{
  "n_layer": 14,
  "n_experts": 64,
  "d_shared_expert": 0,
  "activation": "swiglu",
  "normalize_top_k": true,
  "balance_loss": 0.0088,
  "router_noise": 0.3,
  "lr_router": 0.000503,
  "vocab_size": 4096,
  "tie_embeddings": "early",
  "seq_len": 512
}
Below are experts of layer 11 (counted from 0) of a mixture-of-experts language model. Rows are named router (the router's row for the expert), down (a neuron's output weights, with its number) and show model dimensions 128-255. Each number is 128 + 24 x the weight over its row's rms, rounded and kept within 0 to 255. Numbers have three digits each.
After each expert's rows: a language model's description of what the expert responds to; "comes before" lists some tokens at least twice as common just after its tokens as in all text. This comes from a sample of Wikipedia text that the model never trained on. Tokens count by the router's weight.

# expert 56
router:122099144123145118142113092116093089102167137086097159162149125135150183103091168118118146156095104132100089095147112097124108098155122151132122094102128136133112079139133081152109179135123132113101137172146119177134108132174175104098146135169104132102105140101095079141124137135116102151089127118140158173178156079110134119132127095176113120165103152118148123114128177098130138123144
down0:160149124155159133123165136129121157107073151132094111163126110136120135170114126161105068123123126117144131084143166126057116134103131096106145114163088132139127057109125168122148135109108128148156126148150111177149142149192157102122142128127108120103106127100109102084106146157149113073099122137107142135094140141145116137149123126131115125121120148153117123137124105108133117157118
down1:174152113143144142085111134143163114112121147137131134152114113163113102136160139133134085117096105130126133152140137127152096162112086151134110164177137115170155163167141145117107150115067121140074128117116153117129157101152124147118157104106119138137154154149131167120140091130157139099099108134175095104094131110107123121110140160131128128146129132128116120118122131165118118084154
down2:109121133110161170119120122136106135125121139069152175126123119142112111109111111131153105145129123135152125139091123145161128120129124088127129153185141140168150108115127127132101130161142104094119121075131130093155166137142154164159122147137168115128102126129130147129099162100139157139152118110128157129125168149123146132122112102128137142107106133143132143119122126144093079158105
Description: Verb, adjective suffixes. Verb and adjective endings and quantifiers in prose, such as -ed, -ing, -able, -ated, plus many, several, various, known.
comes before: " the", " to", " by", " in", "ly", " a"

# expert 0
router:117171140119139150137142136163100121143188163152119145130122126113127100154137133154123104167116165161135085184129130161109129105144121126153110136122151143108124141113139122113144159104098136109136130127125142145146148104154117149104127131111177096160131149117092160146091118135065117089117135074146064159123136115145148143095114130115110121126126132143131108142140080163123162112139
down0:091123100101150138131149086094137137143095127109111121103075134168150148126080156145182124150103137156116159114133134116137123128089135184128126172169113103127160129162102131123102130124143128145135104123158155133105189148106123114115143152151093180149141093100127177108129165116141104111145134106115178108129138147121119146137135152142166094093142134132167114135103107146150087151142
down1:154135133113107105154137122118102093131089125107140134103137109140115114125163144131142086106133129126134157142179112139127094130101118111113111120101086103132108117150115145118120134148143143108018108128128112124170101146118147104128175109111135120104168135183117143180116130119142122156126135100081173128132133159097104099148147103102129130114127124134123124185139135163034126087128
down2:153136128136152085113119121158097145105126119173123137153132118136096133131098124142107137128164107121109088139116135090113124105123152151132155154134131134142106129152102135128129132151118129154255144105118115116097139112138124109147099144100111155118116143100135089158089091108108136116141151135171154110103117081132107120145111152081104138162148170114121147149117139131115128142098
Description: Foreign-name word endings. Final pieces of non-English names and words, often Slavic, German, Scandinavian or Italian, such as -ky, -ić, -berg, -en, -ini.
comes before: ",", " (", ".", "'", " and", " in"

# expert 62
router:133146085149133174098146100106102200140153119112158134123105119110082081103127137163078126146130166097129138146097087144119149097127148164120122133117139145150114140123134116125119092148150151136137151173108156131144133124102148129117100116109105126112129089133071117143177101060113129146120098136117096118135156129184130114141122133150111136126164132133104084145106102155173139157150
down0:131137130112110111132158078161093173072095106157099164093130136118103120158064128114140157113090134071085129131154132134086134152103117106139110153129118120110147152131127142128108142126114099180127118107098132148119095097137149132088144118097151143089171109096103120136129127127124114124147122137148094094128165141125129153096107086134090089133144107168124128131142122131135109129087
down1:114138149138128111152094131124129156126123117138070157087139137110145121135136187130131132156111140089106120114113106143127167186113121127073134132137121115134140113112134126120164139144124085181157149128134084149130142138165149106097167143144147142132140127147116139125132116125129127113170098177100130169147108140138121162168122129083111149118157116115165162117098086134116108138151
down2:111154148125149081168146154094135159121145155126120163152144117166093128120134148105139143135140156152125121153136130096122094168113086108091105108137113096105155140123131109116136143148103086092149130138137132119112129126094128091137171104112160142165142114108142154117114160118135116177103124117169178139106124102138147139119151152119138098161105123129141146093118095136158137124142
Description: Table symbols, squad rows. Dashes, degree signs, percent, ± and header separator rows in tables, especially squad lists, month columns and empty numeric cells.
comes before: " |", ":", ";", "N", " /", "W"

# expert 29
router:115109138141103157143130119156111158125112131162125186131104118141138080090147096138174116121101180140136125149160132151105125155135150109096158148113135143117133107142080146147118156122126109098124101128174107123142115125108121165141115170130110096161145097110147155162157101067086175112149151178142108144149081136158111148154160138122115123108156089078135110108137097141144119131147
down0:113085115130095123119086113119142104153109117154106138149125155170100140150189117134094167127127161111178125128091150151136114110103102158153109110144130127159107090129111142139086103129129135101143119134156107113126126127110119148077138114088142120136124118136132158107172019108138157131136178144138129145118110141133130095077102119109096142181112125115114087147152121144133086076155
down1:154143104137120159109139091170139115195131154151158126145119100088133110109136132116163127131133173118135144118106117139117131128130136165116135165125122154130156109118133103159146161147130092114145106112131103141136113173128108137105139126148108102154157135115160155130140053053103106181175118151112126117151123116150145155179153142121135114142170124131160126129153096128089127125168
down2:152130129134131109109152151134131155101114154080117156142151127147103124134147110152148160107136101107155135145113108148098133116173137133116108106116122133123136113120135152144142130128080151084174145106114130131152151086154124146089148145146105107115154145093119128134132249120112176111106100089139136090157106140118149126121165139142130112120103129122091134113150171167116144119116
Description: Commas and list conjunctions. Commas, and, or, but joining clauses or list items, plus thousands separators in numbers like 1,100.
comes before: " and", " ", " which", " but", " the", " including"

# expert 3
router:149096119153104119151169107142124135116165116096106108137157115083141152110096120118148091169102163149106147161142099112141163122092101108146105153107119155096131090119145097113136122136162108123101110126080136127134121118107156104103101151156115110133109129101136121112148168174083139127128135106099143143141110078129145171117156128132096124127140094134154143112137152083115156183138
down0:167157112146155119141146113153088106118146133146150115091127117134108148149096104111103103120137138106089157095126113148117155131130116104130133159133108144161140142137157110126141086114133131128123133140163157105100141150174137117130111144138139110115082132102118119141083089154157121144117113132064123108142117167149127121181125124150123121144132135132130147147095116119153131144126
down1:123115131089118125133134158094159130120149161101117123129093146092126134123111118167102131130119139140115134111125118139134135135120124161102133111116129097167121113118109117119117140142078146111216129132121171164126119130094142149134109143107122128147106053123110108147157120118110097114142127103167121097142160134117098133152081102141136137132202154116122106119112124141110108166108
down2:097098103162085156129157145075103108136125152075147117156091096137115090105110155087107162125147075090163142117130167128197143106122088125123099134121109136106164138109140147126134145144126114154104135118142119146124099092118083138127135115095143162115156147138158121106125093132101152177116104126128100135104143124122147148133113106130142130158090134132132136165105150163135118154130
Description: Object pronouns, noun endings. Object pronouns after verbs (him, them, you) and final pieces of common nouns and verbs in prose, like idea, community, favor.
comes before: " of", ".", " to", ",", " in", " and"

# expert 49
router:128111113096140109151143147150109071159114135110137106128120129109113112141144143075119093188094110107083157156140146137155127137113148114160142112111189147139105171110118083114140121101149103141109145099118107135130092106124101166105109139120129138087109119098153133096100141141157139124110136116182119145141096142154111100073133123113124161140107119131150114169135144161136142128071
down0:092115160148066179137163161115133112102112100099099134109151148118150130098132134105138122152169163130161092168120134097123108150160109069144163113107165132132131121118180155115119159115105161121179130134120110108145078125164086120162113163108093082133129150116088119107136178138140126112124094121133101135154133095156124156116106136120115107147126117168106182142122144127132166163103
down1:140142150134139150100133146129078119151122150104132097087086095113103130075082123163122076146141143109124118132168157170101112138138113137111119121138094129140104131125129083121157162099099131165080115137141144136123136167114089119141106156137154138136136097141157166170131062112158117141137128162154147095138137123148145123166142127124101148149155093162153138134130106106086159130144
down2:166137136102161137129133090122142136148065162152127118097163172128143141159168168142082135117121133134147128153144108117169108114119122137169150145122112080129152124152151138132092135104102121181151160114138122122195160138073120135165133122122152110112070101139114124097170125103128139134089097167103115159114098125141112109133125135147178095127113147131109131143107093147140091109180
Description: Noun suffixes and endings. Final pieces completing abstract or technical nouns, such as represent-ation, met-hod, mechan-ism, ent-ries, supervis-ors, system, services.
comes before: ",", " is", " was", ".", " of", " and"

# expert 53
router:107178137142152128118122110152145185128169106118127125098137152093134133142122099126113153133115139102176171121098145133075160147120138111102114138143105123120077118165129149131082127119105155103131132109135130132118139148135112143105131124087120159129152100100156113141113114093103130129176109160128149135093148147097112118155112087105114133142125129152097112084082138125171097119160
down0:083107174165148130136128104138143119135104123127112126103137131120117128103109095121127154152079100095121148164131133191129150129185162189139160119128130141125147100139093161105177144111121100126080168108130147161119142137131107131144144125101115131138130110153155126164116139115164104105135131152157110109141151208094129139127125122121108132103097127121143149100128128084152109118144
down1:151140144130123128151130136099082134158115147121142119182112153130109141116110143132139122110134125133147135139174120170139116141113125111138125116135142148106142149116124108129070144101150163178058149108114105131095071132079095065141123110122107127098127113141156146104162123099132125160096164130097132115097152133087148168110147112126158146138104123130088110109160135112090121128125
down2:132174124171108139091133200124102131105151091130122134123143101127122110088109138092129140128127101118119109093154150147100149126124138148122155147126140174151114132090114115168147142140140153150097133124119195140086151131097138124133092120110074123141112128107132168111141195118096118101121143120105145143121117123143126123118110146148148105177113163095084092157122148108124090134115
Description: Mid-word fragments in lists. Letter fragments inside capitalised names in taxonomy, headings and tables, such as Asterales, April, Navigation, plus some table cells.
comes before: "\n", "2", "-", "3", "′", "″"

# expert 57
router:113110156150118090119116152109146081148087146123197090117130125106130098153116133124128138113120128119144116130127122124168121146133110112106160135120124120120144119117123152123147158159148157125097121140177084125139089127151135082145135145185154111115131117141153094090117094137099123141162158164116151135109117118124114098142127149113150148108111111142112117141154167120119138163119
down0:131170144066086128129136144074162130134159118137111128133133145111110162146114148102143126153153109143115115098146147116153107099137133105182140107095101120099118142125117079129124136150094128119096103128136126124136121116180176140125083136159120152097067115105144107161128165074107114174100111172134126196150130125112129126124123124170141122121097128115087126144139148141117148142135
down1:141164125158106125133125088126124093136110162116132137109133108120152112120137157140106103086130159127121148134104127113153145103120116140137169085109158087145109094134108083172122149110080146147123120111146122109121132109116165116105087100119130114116142140157115122092185098118113190111144143140147176153102131142146108087163107167151117174155150093121098153167164149093127142112120
down2:186166132112122120126128127149113117131102101094099125121071146115174081095124112145092135111186116137126168137167121144106124097098174129115139154145125077107130128140130118134140136171098158132148127130109092136103140126120169144118092115135112136128083121117138120074131107100085096140144122112152106129158148115162128145110151113158117153181123128149145084106139159129130130123064
Description: Separators in tables and lists. Table pipes, closing brackets, commas, semicolons and clause links (at, from, while, where) ending fields in sports and person data.
comes before: "\n", " the", " ", " a", " he", " S"

# expert 11
router:115114115127130152139124134153129166153099119150173120134143069083121118119134135146122096148155162134104119117122143124114150189110152208099124137119158133158093159130072080125123109145124102119127114171149096131150151120116146152091164173121082143130148109086123161121112124122168081111121108138130077112162129150121112113150109086094111120118155156148126112147120083161180096171118
down0:174110118138135096132071082133120104146097104133119125062115104122162111074132144127189113119125142100103183130123107142120099104160150122119113156124179106102152151146135146135121149112127153120147111124156148152118133144151113149175156087108151093098112152112127152079124074121126136117138133114160155140116104181096152100156124124157099104142094197137101124137139137157157121118148
down1:155119146117144127107170150115123120124125126131098145123141161111128115112146114126114191127114134076133132158132140116131112123128126045139152121122114124139142098117115125145140138129126134172170142137106138128119110137109105125165148113101178142164138108105104134117118085124087145126113170097115121107150152127141098150143133133126124120149094110134098154170161131122136176140162
down2:116174108160131132099128162125142108165107125116192111147151114125160097174088172132166121163148159113122147139122092158102151132182139122158117115112155135136165161112144103121134150100139170109182145128126129154121116173113123137130128109122090080134129129134117105129123128135171110127125153111113112128099129155148138119133118123102069158129163129125117079118152137131166115111100
Description: Infobox and list descriptors. Descriptor nouns and fields in Wikipedia headers, infoboxes and tables, such as 1960 film, footballer, vocals, album.
comes before: "\n", " |", ")", ";", ":", " by"

# expert 30
router:129095114121132106114164094146149110115133118124121117134085141087139108173103111160159120120101169097141142109124130103133154142104147119139091096159132155148191159097114139126147114108159136156137103131095154125160123155140109127168162132142145129110098135111090127083124118128113110113148116137092135101133158140121146153074091101096130159132129122135134093152138146085146084136156
down0:133117128160139151159135122096124142117151143174085126116147128109143124164136144147161150143115116152082043160143145105137091102077158117128159105136123147133163095105123088124138148112131159106141081122142112160175115158115149128144121129120114121129119130146111090160094123109076095133132095155125130132126107065123159150098089131125143124113115111129130160165160126146125088107160
down1:092163127113132120124116139131114097117085119100094091126092097155104074116120138101113106141112130131182132097121152141151135122114158122120116173112130104109114116105122162113133114105131108132120125135139145117141085147099074101066155101099137131142156136120114145134158103144133138109104166112155118113119170143126092118204129125122104090128147116111138097109126103161118166103142
down2:110118146117117094117142134131164094100108134152112099166054131126153109134220126162134151151138144104107188107122131120122113134131140087088127174112134121160139154175172155111102126151149148145165109176116127062111164129153118109129093180133105103157114134167126156102117141156142139110154118152125140136135084115135185118117137100122157171145168113102140134154137130080094190128148
Description: Table pipes and months. Cell-separator pipes ending table rows in filmography, chart and election tables, plus month names in dates like in November 2023.
comes before: " ", " as", " Yes", " —", "though"

# expert 9
router:124093106113131136088116129160111145135106121131147117131146113102118120106096165110093099130102136096070158159118116166128124148148074124105104084127132095158073116123131137138109125121116128079116147138090168119169112173117090148093120096126115128078126118114142156124114103086131141148154115146139069123152188114156106152160108129124094129128110136159151127137105131124150138132149
down0:169123069111081130112115118131136131118158122164147094123122114131109154116113136130119146102139166126123081145124127134110134130157082138131115123104107138171121124134116136112108113160159135142168163105121178131181139125108115108118163178140132125112122104135150144165124095138152123131091136131106114118111167138141129120162141112127097172126163140130123108131081109126161168137099
down1:125149115152144151158146122094096117105078111094118123155132127127139110119114094149126148105126112107172148123124116123143131123116134104137111090128164122114127141081145106139130114097073137129115106130120091116139135146142138114119124173088151132095107126131118109136105177118126137126110143098095160104112170115147133080120109116092170130152122104141133121086165148112112196133134
down2:147103079102136109104124129184093136125160171099154143124140124126102149098101121142141122145112101144136154111177146133119074110114166119105159121128097145158128115104141115164152120102122163111182153167105160118141126117135136064135123138100109124111124105107104125130108102089153151115164161147113167129138150092125156120169128181138151131124109125126122147167159108117113121147112
Description: Infobox and table labels. Field names and heading words in infoboxes, tables and statistics, like elevation, Total, Votes, Coordinates, households, often before a colon.
comes before: ":", " |", "==", " of", "\n", " =="

# expert 50
router:138139114140156064144123137136156096112152110084102107145164105113137108147116122130122082176101131091096142172133112139118168113073105107154119125125149160099147109083141112125129131139146129111100081117127125125144105074165102130111074124153129127100167116116143161131101151168129142117122121140156096157144097144132163122127106097126094124128163105137156117117119081099126160136102
down0:110127146136135132151172123123117084147132126129103114098134162158133080115134142078140142151117139103136137136107139141126115158129078144100108098137134109096119110121126168159078143094108082151116123137148111127127151154158121121120179107099168155081102116122130111143100110165118151115115089120145151147115145123097112116117141152162179124136152150161084116108176102129107130135118
down1:096117097152144109098126155154119149128092135137138172161146136140125144143133118114153110141131137178150140143116157140178130095125116109154139121136093126127135129160187115093141134054113079128119147149121119121126129156082121165107107145122139147161061170131157149154114159131084126117099112132146142124136133090150118158118142116150154151136149102121130164082113139152123120088131
down2:136141140143103106119165144133139118153124145110112109140163133129136125115104127092141090095116128180170147120167115089123079110148171141151093127195118120150107134146142091100122139109136155106067139118184123124103100109123093143085120104113111132106167136136161095119109176136109123122111140127160144149101108130155118125083136088140111141138136066111093175105113104101158120144113
Description: Plural, unit endings. Word endings after numbers and nouns, such as plural s, units m and km2, and time words like seconds, years, months.
comes before: ".", ",", " in", " and", " of", " to"

# expert 22
router:101150126147179145103115169104129103162122155162118122127117153088079101102152110119116148119136149163200103137093111100115155123135131150124146144147096099118162128107120126139141127126125145130116132099170156118143098109131092123144181114118140066129133168117154149096142109097147130150162150151137127099103083114102094106135184141131155141099108110158106114129121093113100130146153
down0:179158109108104125136161104146123123113147144124112153142141115143076071119177181116167160156116126083143100099111133101152085140133125094103147145087142076118170119155115117164124111177138161126089087127129112112140074129097132083081142140115094134113128127095113155140140077106159167164104119158144101093104107180150108149133082172111145168100088122110108118093120122122160137154143
down1:104137129121140124127129122130163110154134130138129137114095183138133143169112111123128155109124128126081143145163194132151154131156149112124093128137133137112119157147135175155076125128147119140133127134152189076143139166158123136154147131154143163113126135109111173139111129128101088115129118132123146147132045118142155110096150108099120099121114119139137133146142128156136072140083
down2:126155199122134117175142123160162104119113160101109139118148117119140158116113153152143123124099154127139109108153163144111167122128139122147126134111156161121090101099132151105136148127086134162041124135117126126131130156147119128135065109122108118147122154134121128103143053139121167117135138155129131140122142130123110143122096124104139104129134097066165117119117121134109106124142
Description: Table and list structure. Punctuation that structures tables, lists and headings: line breaks, pipes, opening parentheses, semicolons, and == section markers, as in "(final)" or "| 25".
comes before: " ", "|", "\n", "-", "N", "S"

# expert 7
router:084172126117128143108116149133148144108117107160136096087139099128130148118136126123119104115106101134128160096150132176161139131176153120114128141132128157154087133113109110096134159128116133136124128179128144150129149127124115112132122133146134163156164084132152091142142122131154110117120117097197060140152139125134154104152139116156141166124158126124120125166114109158124116144128
down0:115104144099132156136097118133145144156129122132155102157132142127116116140119113136150120146126143120121101122137123094126148132143090132121152154163143125128127105133103130121152150132163130133184117130084134146153112126129125156120094149130131120104154130101117149135134006122148115122145138148122108098157114127143141144137099148132097140122139131109095138130119125148148132144141
down1:165148109162136126126130106102125127130121142127113102097178155132136138113142135129137136102120176147125137092128114123118131193157146159107111136138115111090124152141133129139129118137135150157193126115160104128122097168146100082171171103080146145105150152151141164107138080102123100110103155144110118147141157112118147149132136133147092128133146143123170145127160139106088113121092
down2:146142108108090106135125143148058143106156074162176108137130106151085138116171122127116123156114173118120094174166086104135113130127122134122147152145104140144088131117161136104136149131135169132176136145093191126141178150073154158168065153114152126108161119143149071125078135117094114108146133131164157143137144152181133129126122107128083096096136108120121119156115106143134125135146
Description: Country and event names. Endings of country and place names (Colombia, Qatar, New Jersey), States, Cup, World Championships, mostly in sports result lists and tables.
comes before: " |", "\n", ",", ")", " (", " ="

# expert 41
router:113158151149156119113117093138094151100151092119135110127097151117131114121140169152138116113126141147114119143115143105160120127133098147143120142144113133130141140165103087166137129097105143119111150151105093116137111112124124122132162122170142164111173115151157155096157116085169132093148150106089104126105135139129124147145133109133172103146064154163112104097119130129156113131181
down0:083088118122156163150128115083122125117139143126128163142161110126118139197120124113111116152128100151151142146109154150106123158107136143154147139126132141155128125112125080119156060112105130112044149140119080128132141102161123120134149130137105152169147148159110096096086103121149156138129133141135128171160116189085128148145117127134158132143138167100149148095104147093128100149151
down1:178134138105143150130129122143136104108141134124139155099071117118108137124150109144117142151122147080148121115138164101124137142164134111165088155141114113139135131134112129169126144133136117109130127129123129137122139106145115194168110094174167139159121136106151120088113027145121114139184097105149093101124158134101151132149095141112161165118101119104114136140116111127129114080129
down2:137163095130087098137140122128127145128184174133146127186148133104111099157131103159108121102182122105139122148181153101101138126165115131076159106139126117152129131124171123122141111146147096153150079133152137148130116159149148118139132149131132120127088131156105107133145111093103168144099130123130182140143155131129075113122182115114140160141150132160092130150120085151114124165088
Description: Predicate verbs in career prose. Main verbs after It or He in sports and music career summaries, such as won, charted, received, reached.
comes before: " ", " the", " a", " in", " was", " on"

# expert 8
router:127147183129127148110092155105121134178088093147183067133115161107085097114170143165145153118134129128142077134112144092124180127139107153095158175152092105153157139111134137110169124105106153130107157141139157094141126152142150090147134107090125116124140154143134105114103103134123147169145160131105165114101150153111121142156135097122115144159129140127146131113147127106123110169097
down0:153157151147139111156115130146130099104153083159127133144163109174123145108122100127161131134120137071110138093149122179122176114102107147118122156138101074134143163152110137123172105106105113151100063104107171140135149126137123130175087088136095100112150164147126178113124029085129146144112160116118169113083106185128132112150098087129162142110120109104173147144089127098137140156086
down1:114087144150141148096126116127110123127134129132131105138120144092113141166094150142137118145100091128112105126136123129151099104143101111126172139129101137183137153123154158084118145130115174101086122165114145134140097162149154121113142067180143118116126121160113149088135065173116116107153127173142135128124132147105128113085166163166117138113179106119116129119139127100133119110145
down2:158158129172140136136152121138132095093136138119122098109138125160095111074106145137139144183062143131121110095110153138116135142161139124085119152123100088137104177121133118131155133118166187135179080134103144139114129138118108148076143166156101114140123106142098150117106058137144137133143110120115131119123141181114119163163131135135111155096091120130196148123140104131157140090127
Description: Table cell separators. Pipe separators in wiki tables, mostly after empty cells, numbers or labels, plus infobox colons, bullets and coordinate marks.
comes before: " ", "\n", " —", " N", " P", " Total"

# expert 14
router:169097170091144110146120147115138100148129151139156101105127126134110101159155138121130130158109135135127132136084163105180103152110148133132115113124178130115138128110123083128147134126159138148139139101098097110144130108113106138077104104093142157092143118142090156116134142123128121145060095123142120126107106126177142151096156136139136101122140138142111141145144111139147070170099
down0:134181131147122077112129143123115170140092140185178105115120124107147142085167148139128150125108127133127131141143127156132120127160126093156075095099128116154155156128180140103145124114068132118090069113121063115148155110119126109131118101126087175102126138146153138142108178142140085110132091124119134102104158144189123110141106172126139138145138128105169071131112162141140141113187
down1:085155108105135132115128171172125116102152120120116137134161163172181138151091151100097195108123093134120093145135109139143125123097119111163128096119120144118117115125187145138116168073145161138189131132103170114141120140138156156131120116137132170165146118124107124103182191109126134128130129156100115105142159094140133148093125123138129085081136137134128143129117133160108119102178
down2:154156154100104140115141155116140117109144140079117129079152102134118142088106152125139119143134101104140109122125141138133121082098119096151125115135079095144137124089093153126118120168104166141026134133140066129138097113126117131115131161125197133135108142137086102113129134171093147123101127145104109141103094136125100110106158165133125105089096122120139151139153168123107132105093
Description: Mid-word fragments, symbols. Word pieces and single letters inside names, codes and formulas, such as chemical notation, abbreviations like WV, byte fragments and foreign place names.
comes before: " |", ";", " (", ")", ",", "/"

# expert 33
router:178165131157110131128132109106130167079141169122136170117118111162118137118105092145124135088192113145132137118094157156081156102108142128097154146144114081115161169131148122123132112172116142116112100124131137098142164140140152123142123151152124149175173104146097142128092101149108119112121094135100118107098124087121113119143115091106146154117087112168118138153117077157133152105140
down0:105126114139131149093117115111117112152111136104147146136081150168117124147138189155132119137161110153113141117140113097127120110134152116175135127148149157087128159121148122093138134146116106138081142158144111161119109119148140162139140123127120125126087139093130135112142000135137126150127161139129130129137159129126109087112111128127137105142102149136132127086121105141108163157150
down1:151131154115145117138141117118120143143143148098080125160070141124108133152128130117161139128134124122110113129177112171104127078103105103118125117112113074129148117157092118179111104114140123096121116110093146135126156119089136145154128116141099125162103139161137160128088049117169109162094163138133161112114110099150142139133097096118151142127130150150071121107119109132121116147140
down2:104137121133140128121124090109112095134113100064133086156120075103123119104130119120162138118107117140173090125128150149117129127145112134118107116138138120115153117083113108114122103145110129095153134095101122095155121131109153102136130120161141154124153131133090120125163000146117146132188117137096157143091134139129123143135116128101118125138123121126127160133096148097148145145142
Description: Time and place prepositions. Prepositions after verbs or names introducing dates, places or events, such as in 2003, on July 20, at St Johns, during.
comes before: " the", " ", " a", " his", " \"", " its"

# expert 42
router:114145132105137134121096090161125109138151138132129124143146116125095110186100157082139149171088151103109109156079117106151134139080111128145116079087132127140141092118130105088095136132146151123105129128129126161161102101101180163138163106176103091065112132102119118117165142171144141130130160090136125127115119125114137138156107149134160105110090134161140138113099118107145113094100
down0:114100109141152113094134118149119101143113130130113109102120130099132110131103135173134134155112140129138154134091117170111130127119108103132095084136099135140153094177161145153100102155130171139094130136102095135105111119104150091113133129142071120137118184149145113077131030100156152132104158108111097117139118097133138147108092105137105107139119136103137132147104113127137137115132
down1:130120161148118089157105132131148091128074074132098164101121165151134095133106145113150129118118122151098125131108107108138120155131088117125138128154147162167170129137143133119142136153137117154139141129118116133122101110162149109127133120128146143125145157175172134122147088133149184130099122137119146121164120145162125135098154136140138101108136093122082090149110148118113121105156
down2:191181093142135103123114117091143071101125077153167145141166143133097135146131117144132107145113117116112118154117128104118127120163114151125108087109126120116103128113143173092103163130149142087096125177131114125130153151114121145090050155121116116134147153109113108125091149139090115154153086137140099096143145152127129151118126098138091176131160114135143148119096205135154144112096
Description: Numbers and quantifiers. Number words and quantifiers used as subjects or counts, like three, two, many, several, both, plus some digits and function words.
comes before: ",", " the", " of", " to", " in", " a"

# expert 60
router:116148136143137085131108157094142141105093080130100086125102106127120115101115139121149135092148138110122141147115146154103151124126095121104083141131105148160113183096177141174169095091119165139117151156101163104123125147103123095141130134094128143103159093140170127086111135169152147136107109132134142113115170163150114073140096095121117131101143134123148124133139108132106127154134
down0:084124141120103089116119168109122113122157148121146129126108125107169123148135159102143113147115138098181101112128120108130149112139128151106178126128137150130141125100126135139116145135115130180078143204107114178176156156123147101151113114078152116088163094136136137146103132104120148140110154109157154113122110118156123148118132122104127151109097130094162115133122123090106098121125
down1:144115108163116157165138147152136159118134153130124154109193157100143109127115109111126131139163109154129125116120137097112103161087108134149122131087136119136130137083123151105112135101134110161155061142110105104167143143133152156097144126093129128133143143131113169169129203172108121081096119105133105166126137109148140157099120119141123129108140120074114138122179155137138112145157
down2:105128171159102139101142102168154102138140128133124110124147132090121151113134146184117162103125124126113113122136143140144159142103122116085121107108133136104149145137142130132112141087112138187006117122177161093139140152155118156163127097102115157129127162154127118167090121143133134140124134156117126157121145177167094104125171151178145091103112139118144116130148135129141119138070
Description: Table headers and infobox labels. Header and field labels in tables and infoboxes like Candidate, Votes, %, Title, Coordinates, Phylum, and taxonomy description words.
comes before: ":", " |", "ight", "==", ")", "les"

# expert 21
router:121101117134161123086145114127132106135127164142170169168159130123093121150106152123153132142121164131146113124104099104140133145128112093143158126112118109115156105101127143077143140157115151123102101133166147106119109098115124133135159098148107111096152145120135081116165121137139147157098142085120190094146072144127101161104151180120125154124113112087116149125161152117157093100139
down0:142147133165124140110122100142131164135157143135164155116187175087075119092134106141105119100115164102123104124139127131098116138165109143147137172099122126121098118122150145111151113134131157130062137135109180160130127138145122098142115127114076135115151143111143135134126096071132106137100136110128160115177112118145155132156133113141137100136135136122125130079102117120141120156099
down1:133115148123140158096127139107110149119117089110098143132122170136142135156160088142158124144137133151153165119094098138131136117144140129130076126105161129152124128122124107154134119118184133152174094127131120109145122116160145145148124137137090134150148141130133095140142180089104141143111087130157109110139133170112143120123149134153113125140139132113131139156120156150096150100112
down2:088137136087108136175163152138119136151118118101133137102136167124142098090136153125131148144080112122128163133098123077135122139129088122092122109144170149134148095114093083099154103137148084098175137097081096163140117114143112152147111113135140099140125118147095153130157124103093159102115149103141157110169132134145139124103120135123105176126138117110140152133142127134146112097120
Description: Function words in prose. Articles, conjunctions and prepositions in running text, like the, a, and, of, without, if, often starting a clause or noun phrase.
comes before: " the", " a", " f", " c", " s", " m"